Weights of a small mixture-of-experts language model, trained from scratch on English Wikipedia: 3 picks a token.
Below are experts of layer 5 (counted from 0) of a mixture-of-experts language model. Rows are named up (a neuron's input weights, with its number) and show model dimensions 192-255. Each number is 50 + 10 x the weight over its row's rms, rounded and kept within 0 to 99.
Before each expert's rows: a language model's description of what the expert responds to. This comes from a sample of Wikipedia text that the model never trained on.

# expert 21
It responds to: Name and taxon starts
up5:53 47 41 66 53 43 57 41 50 45 58 47 63 54 35 72 54 49 83 63 50 39 53 34 49 26 46 45 68 47 56 51 38 45 48 54 49 41 52 16 39 56 50 48 38 45 45 50 57 48 29 37 37 53 36 58 51 44 70 30 54 61 60 68
up6:57 68 42 44 45 38 51 61 53 65 58 39 56 44 46 41 35 32 33 41 59 37 49 31 56 59 48 46 53 47 38 53 55 65 43 45 48 32 61 55 50 32 47 53 56 50 57 59 65 46 34 60 61 56 37 38 56 58 39 48 37 65 55 39
up7:45 57 42 56 59 31 87 54 53 35 46 51 48 49 62 64 64 55 56 64 40 45 44 50 59 65 56 37 57 45 50 49 54 58 67 72 57 59 42 52 52 54 48 46 44 39 52 46 51 47 63 49 44 45 58 48 50 68 49 67 50 40 66 52
up8:73 37 57 54 44 43 46 40 45 54 48 48 59 40 61 43 40 43 51 60 41 49 63 64 42 50 43 59 56 53 53 72 71 60 49 56 44 44 57 39 40 61 67 30 47 61 53 48 42 61 48 54 47 57 51 63 36 41 47 45 76 61 53 41
up9:42 48 75 61 47 60 65 57 69 52 41 60 58 50 43 41 48 44 52 48 48 26 58 50 45 38 58 74 39 29 48 44 29 50 38 37 57 58 37 69 53 37 42 50 53 60 48 33 70 57 58 38 33 47 47 49 47 67 56 51 43 42 44 45
up10:36 44 46 54 60 59 58 46 50 44 64 50 81 71 40 52 59 47 66 51 66 69 60 81 50 46 43 51 46 38 52 56 49 39 45 35 34 58 41 34 51 56 58 37 68 53 68 51 50 59 55 48 48 64 46 59 53 43 56 25 51 62 56 64
up11:68 49 55 54 62 47 31 41 61 48 33 52 37 36 48 56 61 54 54 41 50 44 53 67 42 47 54 44 58 37 54 51 57 51 43 63 45 60 50 47 41 58 60 38 63 23 48 60 51 62 69 46 40 63 45 41 51 30 58 43 48 53 57 58

# expert 15
It responds to: Line breaks in tables
up0:54 52 54 53 49 61 33 44 63 69 36 58 44 43 59 37 46 49 59 46 49 55 65 57 45 41 38 52 60 55 53 55 53 58 51 66 41 55 45 62 52 42 48 63 57 61 54 51 52 46 51 51 45 60 48 45 36 52 50 29 33 77 43 37
up1:37 36 42 55 37 40 40 44 63 55 50 35 62 49 59 34 59 48 54 53 45 35 59 41 61 40 46 55 39 54 47 58 72 57 38 66 58 34 57 37 46 66 49 56 58 44 56 51 41 44 51 65 65 36 44 42 61 44 51 42 56 53 64 51
up2:48 62 61 52 69 56 71 74 48 38 43 64 54 60 51 51 55 53 68 36 71 33 44 39 26 60 55 45 56 46 45 55 34 52 42 53 40 43 49 67 39 43 61 46 40 39 45 35 50 48 74 65 50 38 53 43 60 39 48 56 52 49 49 45
up3:48 47 51 64 26 38 48 64 42 58 60 50 47 49 47 36 55 61 56 52 26 43 67 55 47 58 35 59 60 53 30 45 68 66 54 51 44 58 56 57 65 50 41 49 52 62 47 35 40 57 76 37 60 61 50 49 50 71 49 48 38 58 53 72
up4:71 31 64 55 58 44 67 66 54 65 45 49 51 45 61 50 40 37 43 52 67 48 60 49 53 69 53 39 54 39 49 34 51 51 51 56 48 46 59 69 36 52 62 41 49 40 59 37 47 60 71 55 56 41 46 63 51 49 46 47 48 63 54 42
up5:48 66 37 53 56 53 48 53 74 45 69 37 38 59 50 56 44 64 49 48 57 55 25 57 66 52 47 64 58 46 46 45 53 56 56 58 44 43 63 61 42 55 56 59 39 35 65 52 51 46 35 43 52 47 50 72 61 62 53 39 40 31 43 31
up6:68 45 39 63 55 43 55 61 42 45 65 51 40 55 48 62 41 48 44 41 39 58 43 51 42 32 48 55 54 59 58 52 53 35 42 50 34 46 52 59 36 33 61 58 73 45 59 24 28 51 44 39 46 46 57 42 35 40 54 45 49 58 34 43

# expert 29
It responds to: Foreign name pieces
up0:51 54 47 46 36 56 55 50 45 41 66 39 67 50 58 60 48 38 53 45 36 54 50 50 58 55 48 44 53 39 44 51 26 65 44 47 49 39 56 40 53 47 61 43 41 31 41 62 41 56 49 63 57 51 52 46 50 67 54 43 41 55 46 62
up1:58 59 40 39 46 49 59 42 48 54 70 43 48 47 51 56 52 55 72 52 61 40 31 59 49 62 53 51 45 47 47 67 41 48 41 46 36 45 31 43 51 40 44 42 56 56 43 48 38 35 43 65 73 57 41 64 58 54 62 60 43 51 57 49
up2:40 28 51 38 40 67 31 58 50 40 33 38 59 44 64 48 45 72 46 59 69 45 51 67 55 46 62 41 34 51 45 40 55 55 52 39 46 43 60 54 54 61 56 54 57 55 61 34 57 32 71 47 42 30 39 52 50 44 44 48 51 61 41 43
up3:37 50 53 65 57 46 41 55 50 36 48 51 56 83 48 44 60 55 52 46 47 48 46 49 74 49 55 58 36 53 51 35 45 41 49 45 65 44 57 35 49 43 55 44 28 49 39 49 58 58 55 18 36 58 51 51 54 66 58 48 56 42 61 45
up4:56 55 48 49 57 56 54 47 32 64 66 56 41 61 48 70 58 34 40 67 57 49 46 63 61 53 57 65 49 50 43 39 29 52 33 51 46 45 69 44 43 50 43 47 44 44 51 62 37 48 56 40 67 33 53 37 49 42 52 59 33 42 42 60
up5:60 21 49 50 45 49 40 38 48 57 56 36 44 53 39 54 53 56 33 36 63 44 47 51 40 44 34 49 64 50 54 30 53 54 46 19 39 59 55 47 46 52 44 37 52 39 36 47 40 53 37 55 66 47 31 45 30 59 64 50 57 56 65 54
up6:39 62 53 43 58 44 37 56 40 49 53 56 61 55 47 43 54 45 55 43 56 34 53 49 59 56 39 60 55 44 35 50 40 43 50 27 50 37 48 55 36 36 40 32 53 43 51 60 33 52 62 42 58 52 47 35 45 49 60 53 36 46 58 30

# expert 26
It responds to: Word fragments and line breaks
up0:59 39 30 44 62 52 69 49 63 36 56 58 60 47 41 41 44 49 44 50 45 60 61 54 50 41 49 51 69 60 36 53 32 65 54 35 41 53 57 48 55 51 40 39 57 41 53 65 47 44 49 69 38 40 37 55 59 45 44 45 46 42 34 61
up1:66 53 49 49 44 32 45 25 44 39 53 54 39 67 57 41 54 59 54 48 47 35 47 36 39 58 46 59 59 68 44 53 38 62 51 34 41 46 47 35 28 44 47 58 61 55 46 70 50 44 59 56 46 61 53 48 47 48 44 43 60 45 61 63
up2:39 46 48 39 61 47 43 61 44 41 57 50 47 50 61 53 46 75 39 43 54 60 42 51 49 43 54 56 57 49 57 55 58 51 61 45 35 49 56 47 58 47 42 37 47 38 45 44 52 54 24 78 61 38 56 34 52 43 39 52 47 64 65 48
up3:44 39 60 47 50 36 58 57 53 39 58 68 47 67 49 71 47 50 58 54 39 59 28 63 65 38 51 65 41 24 56 43 40 45 58 45 46 61 35 66 49 59 52 32 37 63 54 55 76 50 47 42 47 41 43 52 62 60 51 46 52 64 63 60
up4:44 43 40 62 51 48 50 41 40 29 50 35 39 58 37 44 52 61 54 46 67 59 53 57 60 58 49 41 40 40 38 47 43 48 31 45 66 56 40 42 45 67 58 57 68 57 58 35 61 39 64 48 75 61 64 36 61 35 56 39 60 38 74 56
up5:38 41 57 37 62 54 58 48 54 53 56 50 50 45 49 46 54 45 47 51 52 47 63 43 61 42 55 79 50 52 58 71 57 35 77 43 56 44 57 59 61 26 25 53 49 45 56 56 56 65 37 54 54 48 33 49 51 39 40 34 49 49 37 53
up6:50 42 59 36 47 41 49 50 33 56 55 53 53 46 62 56 36 44 42 45 63 47 70 49 45 63 65 52 59 46 22 48 73 41 58 49 62 68 33 46 45 45 24 57 50 43 39 38 49 47 44 48 65 35 57 47 40 57 53 39 64 54 69 47

# expert 4
It responds to: Institution name words
up0:49 49 44 83 53 70 43 62 48 54 39 72 47 48 61 66 54 41 52 58 51 55 70 61 38 54 46 61 41 63 43 51 50 63 44 50 60 46 58 64 39 60 42 59 50 32 45 60 54 45 42 46 47 36 39 49 46 50 57 41 62 56 50 51
up1:25 49 52 69 69 48 45 48 35 44 61 56 51 45 36 43 46 54 59 46 52 45 56 33 31 54 71 47 60 63 30 42 43 47 48 65 43 57 55 48 37 47 74 40 39 59 58 53 46 56 52 65 56 73 67 55 63 51 43 47 43 40 58 51
up2:45 58 55 53 58 14 68 61 52 48 49 43 66 53 44 58 45 43 55 42 37 58 50 59 57 31 62 47 49 60 49 61 53 55 64 59 47 43 52 44 52 54 29 51 51 44 44 54 49 48 66 85 55 50 46 57 55 61 49 49 22 46 63 53
up3:46 41 51 52 53 51 57 44 69 56 58 51 52 55 36 36 58 55 52 44 59 45 49 43 41 42 52 44 47 43 49 51 58 67 60 64 54 42 55 44 39 49 31 57 37 45 68 46 46 48 72 52 60 52 61 47 33 46 32 43 63 56 59 65
up4:39 40 39 49 50 49 64 65 50 51 41 52 43 66 32 47 62 50 49 49 55 67 41 48 50 48 56 57 56 47 47 32 47 50 41 53 35 65 58 53 43 51 46 51 47 52 41 68 51 48 48 54 60 56 49 39 57 51 45 46 53 56 43 37
up5:50 63 48 46 35 49 57 27 54 53 54 40 49 57 44 66 44 46 51 47 47 67 69 59 46 30 48 44 52 58 40 46 61 52 46 52 42 66 66 54 73 27 71 50 58 56 31 45 32 45 56 58 46 62 42 45 53 51 72 50 50 49 41 51
up6:52 52 45 42 60 40 50 60 46 58 65 56 49 32 53 56 36 62 64 61 45 58 33 56 35 38 43 62 55 60 65 48 54 68 69 40 43 45 33 58 51 54 52 30 47 48 58 51 33 36 69 43 47 36 50 45 46 42 36 53 39 59 46 59

# expert 5
It responds to: Infobox field labels
up0:32 58 54 57 56 55 26 43 43 44 54 43 40 55 39 50 57 46 56 60 54 61 56 34 42 49 69 50 56 51 53 59 51 57 60 62 50 58 52 53 53 36 54 62 55 40 50 55 50 62 42 65 35 50 58 46 59 37 29 62 45 42 54 36
up1:45 58 62 53 49 59 59 43 50 49 60 62 42 34 50 52 46 49 50 55 59 48 54 44 59 49 49 56 52 56 64 35 48 49 72 38 65 59 59 37 48 49 53 37 60 52 54 65 53 55 45 44 48 48 49 40 65 41 51 32 36 61 57 56
up2:40 64 43 32 53 55 49 56 47 54 58 51 50 50 38 36 71 48 50 43 62 53 49 35 49 72 47 64 61 58 40 50 59 43 58 46 59 39 53 65 48 34 45 56 56 69 47 31 31 48 36 62 47 36 54 49 53 53 49 33 52 51 57 43
up3:57 70 47 69 55 56 52 39 45 58 58 26 55 41 66 47 41 50 60 54 46 35 56 48 67 47 30 52 55 49 50 41 38 67 49 44 46 39 69 59 43 35 59 56 37 45 23 39 25 60 42 37 32 64 64 45 51 52 32 50 46 51 49 52
up4:51 77 48 43 34 38 34 72 41 54 66 59 51 51 55 63 35 56 70 58 53 58 54 51 55 58 40 25 63 68 39 53 52 62 59 52 56 51 47 42 45 44 51 68 59 39 41 48 35 53 31 58 55 34 53 62 53 48 50 37 41 53 56 69
up5:48 49 42 44 53 44 40 32 64 63 63 45 35 38 55 38 29 48 46 45 35 67 64 35 31 45 54 50 40 51 28 61 44 56 45 60 51 48 51 33 37 29 47 40 41 49 22 46 36 70 48 61 50 49 45 67 56 48 49 62 47 60 51 33
up6:43 53 50 22 53 49 59 49 52 43 67 51 46 38 54 44 51 48 40 46 55 68 37 52 57 62 66 50 60 53 55 38 51 58 54 56 52 60 50 33 49 57 48 56 44 62 33 53 41 64 54 68 38 63 52 54 79 47 41 71 72 52 64 57

# expert 25
It responds to: Article openers and modifiers
up5:41 55 43 52 40 58 32 49 40 45 39 51 53 56 39 52 40 53 24 67 60 61 42 47 53 55 47 56 50 66 61 44 49 44 54 51 51 55 61 67 35 38 57 55 40 53 55 45 52 46 46 66 67 50 54 47 52 39 33 62 53 49 38 41
up6:50 47 42 47 59 56 43 59 55 49 47 46 45 39 60 49 44 59 38 51 39 47 51 41 52 60 55 47 35 52 54 44 54 67 69 55 46 43 45 63 56 59 45 38 50 51 45 35 28 52 77 51 46 49 46 51 55 36 25 36 41 45 49 62
up7:63 45 52 48 40 40 44 48 71 65 42 51 49 51 54 49 53 55 61 43 55 50 55 48 41 60 47 70 41 33 36 48 54 48 32 65 53 53 45 50 44 43 42 63 50 47 57 31 57 52 50 61 53 28 54 56 47 66 44 40 52 80 42 51
up8:53 43 40 33 64 55 46 42 21 65 33 48 48 59 53 55 57 56 44 55 64 52 43 76 76 48 32 70 55 47 73 44 46 47 53 39 46 43 48 57 27 56 49 42 35 56 49 55 65 46 49 31 60 35 55 49 54 42 69 54 65 51 59 59
up9:36 35 51 52 25 41 67 60 44 70 50 31 35 40 43 52 47 61 72 56 45 50 45 55 44 38 69 54 62 58 31 40 49 52 57 50 49 27 32 46 56 28 45 48 39 48 47 62 44 40 56 43 76 58 59 59 49 77 61 42 38 46 41 59
up10:53 56 40 53 36 52 45 47 72 65 54 37 40 53 63 39 59 51 40 54 62 50 49 57 49 68 69 46 47 69 47 44 49 65 36 64 60 29 42 56 36 61 27 48 30 43 42 47 48 57 70 44 47 57 59 60 37 33 43 51 44 37 53 53
up11:57 21 54 54 54 50 56 30 53 44 51 26 60 38 37 32 54 52 54 35 41 41 40 60 40 56 59 49 54 64 51 50 59 63 76 65 48 39 38 46 49 46 35 61 48 42 66 45 53 47 47 40 50 39 55 61 52 59 39 35 45 61 35 65

# expert 9
It responds to: Years and numbers
up5:48 46 45 31 68 45 52 40 41 46 54 29 64 49 50 58 57 62 43 76 53 68 49 43 61 49 40 60 56 51 46 56 36 43 45 49 46 44 34 44 34 31 51 58 63 59 49 38 44 46 29 62 45 51 45 50 57 22 44 52 49 53 47 26
up6:46 54 54 51 53 34 30 61 41 70 38 55 44 51 41 46 38 52 62 62 55 44 52 45 54 53 36 71 44 40 51 40 44 66 35 49 44 42 44 37 49 63 60 58 54 50 54 52 41 47 49 53 52 73 49 56 32 45 55 56 49 38 45 58
up7:55 63 47 47 48 60 58 64 58 66 34 52 36 35 61 54 51 50 52 63 45 66 61 56 55 45 50 47 42 49 34 32 64 35 59 38 24 49 24 22 58 38 37 36 56 50 39 51 50 58 44 54 50 52 50 56 39 46 67 42 35 43 43 37
up8:28 54 59 42 51 51 40 42 48 39 38 55 48 45 70 59 51 44 49 57 40 51 47 60 64 47 65 52 60 60 43 44 49 43 63 47 53 45 42 37 45 51 76 44 28 38 58 37 58 47 43 44 44 57 47 62 60 43 52 55 54 36 62 47
up9:53 61 58 50 53 43 65 42 38 34 46 48 68 42 66 40 58 41 45 29 64 62 74 74 67 61 40 37 59 52 24 40 55 61 62 54 29 67 44 56 45 45 47 50 48 45 43 46 44 37 60 42 53 53 54 63 52 42 55 49 48 48 67 41
up10:37 47 52 57 43 44 48 48 57 48 58 60 30 50 45 28 57 53 49 33 54 42 62 51 55 54 44 38 45 51 53 44 31 57 58 63 51 49 44 51 46 49 43 37 37 71 61 49 52 53 53 36 38 50 45 46 64 44 46 42 54 20 65 63
up11:41 49 63 47 44 49 60 52 51 61 53 47 71 55 59 71 61 60 39 52 44 60 59 63 62 61 54 26 68 36 55 36 49 65 56 36 40 62 64 40 57 54 52 44 38 61 53 51 43 37 70 41 53 60 59 45 52 48 62 34 33 50 56 48

# expert 1
It responds to: Dates and years
up5:43 28 66 45 63 71 72 50 66 43 50 53 45 44 54 65 45 46 35 61 45 52 35 48 39 57 50 40 55 43 65 51 44 42 43 50 48 28 43 54 54 42 37 54 58 58 63 40 60 52 61 29 28 42 43 49 41 54 39 61 62 42 35 41
up6:50 46 60 46 55 28 52 50 42 55 52 40 51 47 57 46 38 44 66 58 44 63 49 63 54 81 49 36 50 47 51 38 37 34 52 39 41 39 36 30 52 46 58 46 46 73 37 55 53 53 40 40 57 55 57 49 57 52 53 42 55 33 57 45
up7:50 62 50 52 57 45 48 49 43 39 39 32 52 40 50 55 55 34 46 47 47 49 45 63 20 47 44 52 48 36 53 54 50 34 56 57 43 58 49 55 54 32 49 57 60 34 43 58 51 43 53 52 45 53 54 53 47 65 53 44 49 55 54 44
up8:52 57 25 53 43 56 56 55 37 68 50 47 47 66 52 48 19 60 46 58 57 79 54 56 42 56 44 52 39 48 38 41 50 49 68 60 56 37 36 31 44 46 63 39 57 57 47 24 44 52 34 52 60 41 36 44 47 59 52 41 40 31 44 55
up9:44 50 58 56 49 34 30 43 66 51 26 43 45 51 61 41 39 46 36 44 39 52 57 40 45 46 48 44 24 61 49 47 52 45 50 43 50 19 58 43 67 43 56 52 39 61 41 36 53 46 47 50 50 63 36 43 59 50 37 48 42 47 44 45
up10:47 43 52 47 55 60 53 39 38 46 52 57 50 39 50 62 65 50 52 46 58 41 33 52 51 60 40 41 29 37 53 48 32 35 53 50 55 55 34 36 41 38 53 49 42 56 30 46 54 40 39 29 43 54 55 48 59 56 64 35 57 43 42 33
up11:50 51 54 37 47 45 46 46 47 52 43 53 37 53 60 58 38 47 45 24 40 64 50 32 54 49 52 40 43 50 59 25 58 63 36 54 47 44 41 52 46 32 51 52 43 51 47 50 42 66 68 45 53 39 47 51 54 44 29 45 59 57 35 44

# expert 18
It responds to: Table units and symbols
up0:49 53 57 40 42 43 51 31 57 45 40 44 40 37 65 43 47 47 43 43 51 45 45 55 67 39 33 37 57 64 46 46 62 39 51 41 53 44 47 36 50 50 57 35 33 48 55 66 39 38 44 32 39 75 38 54 50 55 58 57 44 51 44 55
up1:54 43 48 48 70 70 64 42 54 54 43 51 41 54 57 34 55 78 51 52 33 58 51 60 57 53 52 56 49 64 53 61 56 47 48 57 35 46 29 44 42 31 42 40 50 44 55 48 43 45 53 47 47 58 69 43 67 49 60 56 58 50 48 60
up2:41 57 37 60 52 45 49 60 50 47 54 46 46 53 48 49 47 33 49 49 60 54 54 60 66 52 60 47 50 51 45 48 44 36 46 57 46 45 53 47 28 56 51 51 37 52 49 43 58 38 53 26 52 50 62 44 63 54 50 59 34 53 52 54
up3:55 59 43 41 61 48 44 42 68 56 50 50 72 43 45 46 42 62 55 46 56 41 63 52 41 63 36 40 58 44 55 46 57 41 62 64 56 62 42 38 54 63 70 32 37 56 54 51 51 62 46 54 57 56 54 55 48 55 35 72 46 67 72 66
up4:38 35 44 49 64 65 33 43 51 27 57 54 57 47 52 44 42 58 63 45 47 63 46 59 39 60 58 45 49 51 51 50 35 76 62 53 47 40 39 51 66 39 50 42 46 44 51 60 52 52 35 44 48 39 44 41 48 65 43 58 53 42 65 49
up5:47 54 20 52 32 49 52 56 51 52 55 48 47 38 59 43 41 42 37 52 49 46 61 59 32 41 50 59 49 61 45 61 42 37 16 48 40 32 56 44 53 42 59 49 51 36 58 50 49 51 77 56 44 51 53 48 37 79 46 51 70 33 53 47
up6:33 57 25 67 48 55 52 63 53 60 53 50 43 44 43 51 45 60 37 32 32 47 42 56 56 48 54 32 60 51 25 55 41 59 55 44 53 54 58 40 53 33 45 46 39 61 39 37 52 61 54 32 60 48 56 74 39 50 42 51 41 41 57 32

# expert 24
It responds to: Word-internal fragments
up0:40 47 43 59 41 48 61 62 66 45 52 58 49 42 45 57 38 49 69 59 54 47 54 71 58 44 58 61 73 43 38 40 47 49 44 49 51 41 43 42 52 46 72 53 54 54 47 53 39 59 48 60 54 66 47 49 43 56 33 55 50 39 40 58
up1:36 44 50 58 46 54 38 48 43 50 47 56 54 57 44 42 20 77 46 44 52 56 37 56 50 63 25 54 73 48 48 59 55 20 41 54 59 47 52 58 71 32 58 68 41 47 51 54 42 55 40 41 62 48 26 57 63 49 56 47 54 39 62 75
up2:56 37 51 41 50 49 50 36 51 51 50 46 51 49 55 51 45 46 46 60 37 37 43 31 49 56 44 65 52 63 43 42 52 58 58 42 57 52 47 52 45 56 60 61 57 39 47 48 39 38 27 45 61 34 45 66 58 50 53 54 55 57 56 54
up3:52 68 53 63 44 51 46 30 41 48 72 67 44 43 59 41 52 36 55 65 45 60 49 47 49 40 49 47 58 52 58 46 55 59 45 61 55 52 38 66 67 50 63 56 45 50 38 43 45 48 50 39 56 84 52 54 47 45 47 42 39 34 48 54
up4:54 68 66 31 44 41 45 59 83 43 55 50 52 41 56 64 39 55 50 55 33 49 53 65 46 40 41 64 57 41 62 53 50 57 55 61 53 41 69 50 36 41 64 59 49 39 49 56 48 56 35 34 63 53 66 40 58 42 49 53 49 53 47 42
up5:44 54 43 56 63 26 46 55 64 62 63 50 60 55 57 36 50 68 55 43 48 70 56 67 62 31 41 42 50 63 41 34 69 63 43 33 48 35 56 44 39 38 49 54 54 54 53 43 49 59 33 51 54 51 51 52 51 48 49 64 48 73 60 56
up6:31 64 51 57 62 34 56 49 63 65 60 50 30 50 51 55 61 40 43 40 57 44 41 39 63 56 47 62 53 47 52 26 67 66 52 60 40 36 41 51 53 58 61 59 26 49 62 58 45 39 39 48 62 43 45 45 53 74 43 51 47 34 81 69

# expert 23
It responds to: Mid-word syllables
up0:64 47 58 42 35 45 39 39 49 49 46 48 49 52 43 47 53 36 53 60 61 48 39 60 50 61 38 71 53 48 28 38 51 61 69 38 62 31 47 62 42 55 66 57 44 69 35 47 46 42 31 46 42 70 57 52 28 38 58 51 56 60 45 61
up1:50 37 43 43 49 34 66 50 43 65 63 58 47 52 41 39 64 42 45 48 52 42 61 51 44 52 30 51 25 53 51 45 41 59 19 35 41 50 68 42 63 48 48 44 47 46 51 51 46 44 66 55 58 66 56 51 55 49 55 36 50 49 57 59
up2:55 40 46 36 37 48 42 40 61 36 58 66 41 55 48 50 59 58 52 59 61 54 58 50 56 45 46 55 58 50 36 42 43 54 47 39 57 39 50 46 46 41 40 66 55 54 34 54 47 50 47 61 69 54 59 52 44 50 63 52 63 37 57 57
up3:41 32 65 45 51 36 50 57 47 56 58 51 41 32 46 52 48 46 32 54 58 58 48 48 37 69 36 51 49 46 55 29 72 46 55 44 35 52 47 56 42 38 47 38 42 51 42 26 45 44 42 30 51 62 46 42 41 45 50 45 50 31 49 40
up4:56 66 48 38 61 61 53 37 49 44 50 49 55 60 61 55 45 34 64 54 37 44 43 47 54 53 51 51 33 63 57 56 65 53 50 58 59 60 44 31 29 69 61 48 44 46 57 32 52 58 44 35 57 58 66 46 24 51 65 63 50 58 51 49
up5:56 48 54 48 61 67 59 60 58 53 64 68 60 49 61 42 60 66 44 64 64 39 46 54 39 68 42 60 47 66 57 56 56 44 57 55 39 65 47 24 50 63 40 44 49 51 47 34 57 48 41 66 50 53 71 25 60 36 56 51 64 39 47 31
up6:62 55 50 53 62 34 53 32 48 47 61 60 49 47 63 41 40 58 45 35 44 51 57 51 54 60 57 58 57 65 57 56 46 49 49 47 39 34 44 50 59 60 27 23 56 40 62 36 44 71 45 45 53 46 64 44 54 44 59 53 45 35 54 54

# expert 2
It responds to: Personal surname pieces
up0:56 51 42 43 59 56 30 34 50 46 49 54 68 54 49 54 71 31 43 50 44 38 48 44 55 48 63 49 48 52 63 59 54 42 61 25 53 63 52 35 51 49 58 57 59 60 54 56 53 43 29 49 50 56 67 36 65 42 50 51 54 56 45 58
up1:68 60 57 43 63 37 65 55 56 44 66 47 56 55 59 82 55 38 52 80 54 35 38 54 59 31 58 32 53 42 71 56 56 49 38 65 64 44 39 45 47 43 47 50 41 67 56 63 70 54 58 52 62 44 45 35 59 53 54 52 20 54 68 38
up2:34 45 40 52 55 49 42 47 66 52 65 51 60 78 37 46 47 29 49 67 37 56 51 53 57 20 38 42 54 41 44 60 44 31 53 57 50 46 49 42 64 58 50 62 42 57 43 61 53 58 55 25 56 40 45 32 61 52 42 49 60 50 48 60
up3:27 49 45 46 46 55 44 42 54 34 34 55 61 59 41 60 38 53 50 28 55 51 39 49 44 60 54 49 52 57 71 49 40 68 35 62 54 45 45 29 56 74 48 71 34 58 55 43 43 45 54 51 35 42 44 48 52 78 43 38 49 51 43 41
up4:59 50 56 51 51 35 48 38 49 50 35 46 47 38 51 55 38 50 50 63 29 38 53 31 45 51 46 52 28 57 46 51 43 21 33 52 60 50 37 69 49 60 45 48 53 52 15 70 29 40 61 34 74 41 50 57 49 35 45 64 35 39 48 31
up5:30 43 53 48 63 50 60 58 43 49 30 59 53 59 39 40 33 38 55 60 48 37 43 36 38 50 62 55 47 70 54 64 52 55 49 34 55 46 52 43 44 45 43 72 56 55 48 50 47 45 65 21 63 55 60 60 42 48 65 57 52 49 56 60
up6:36 53 66 48 58 47 38 49 56 44 59 46 53 48 50 67 53 51 65 53 47 43 52 57 50 41 93 56 61 42 52 41 49 50 53 37 50 45 54 51 44 44 50 58 57 56 56 27 56 50 45 61 48 45 57 47 44 38 68 33 50 63 52 48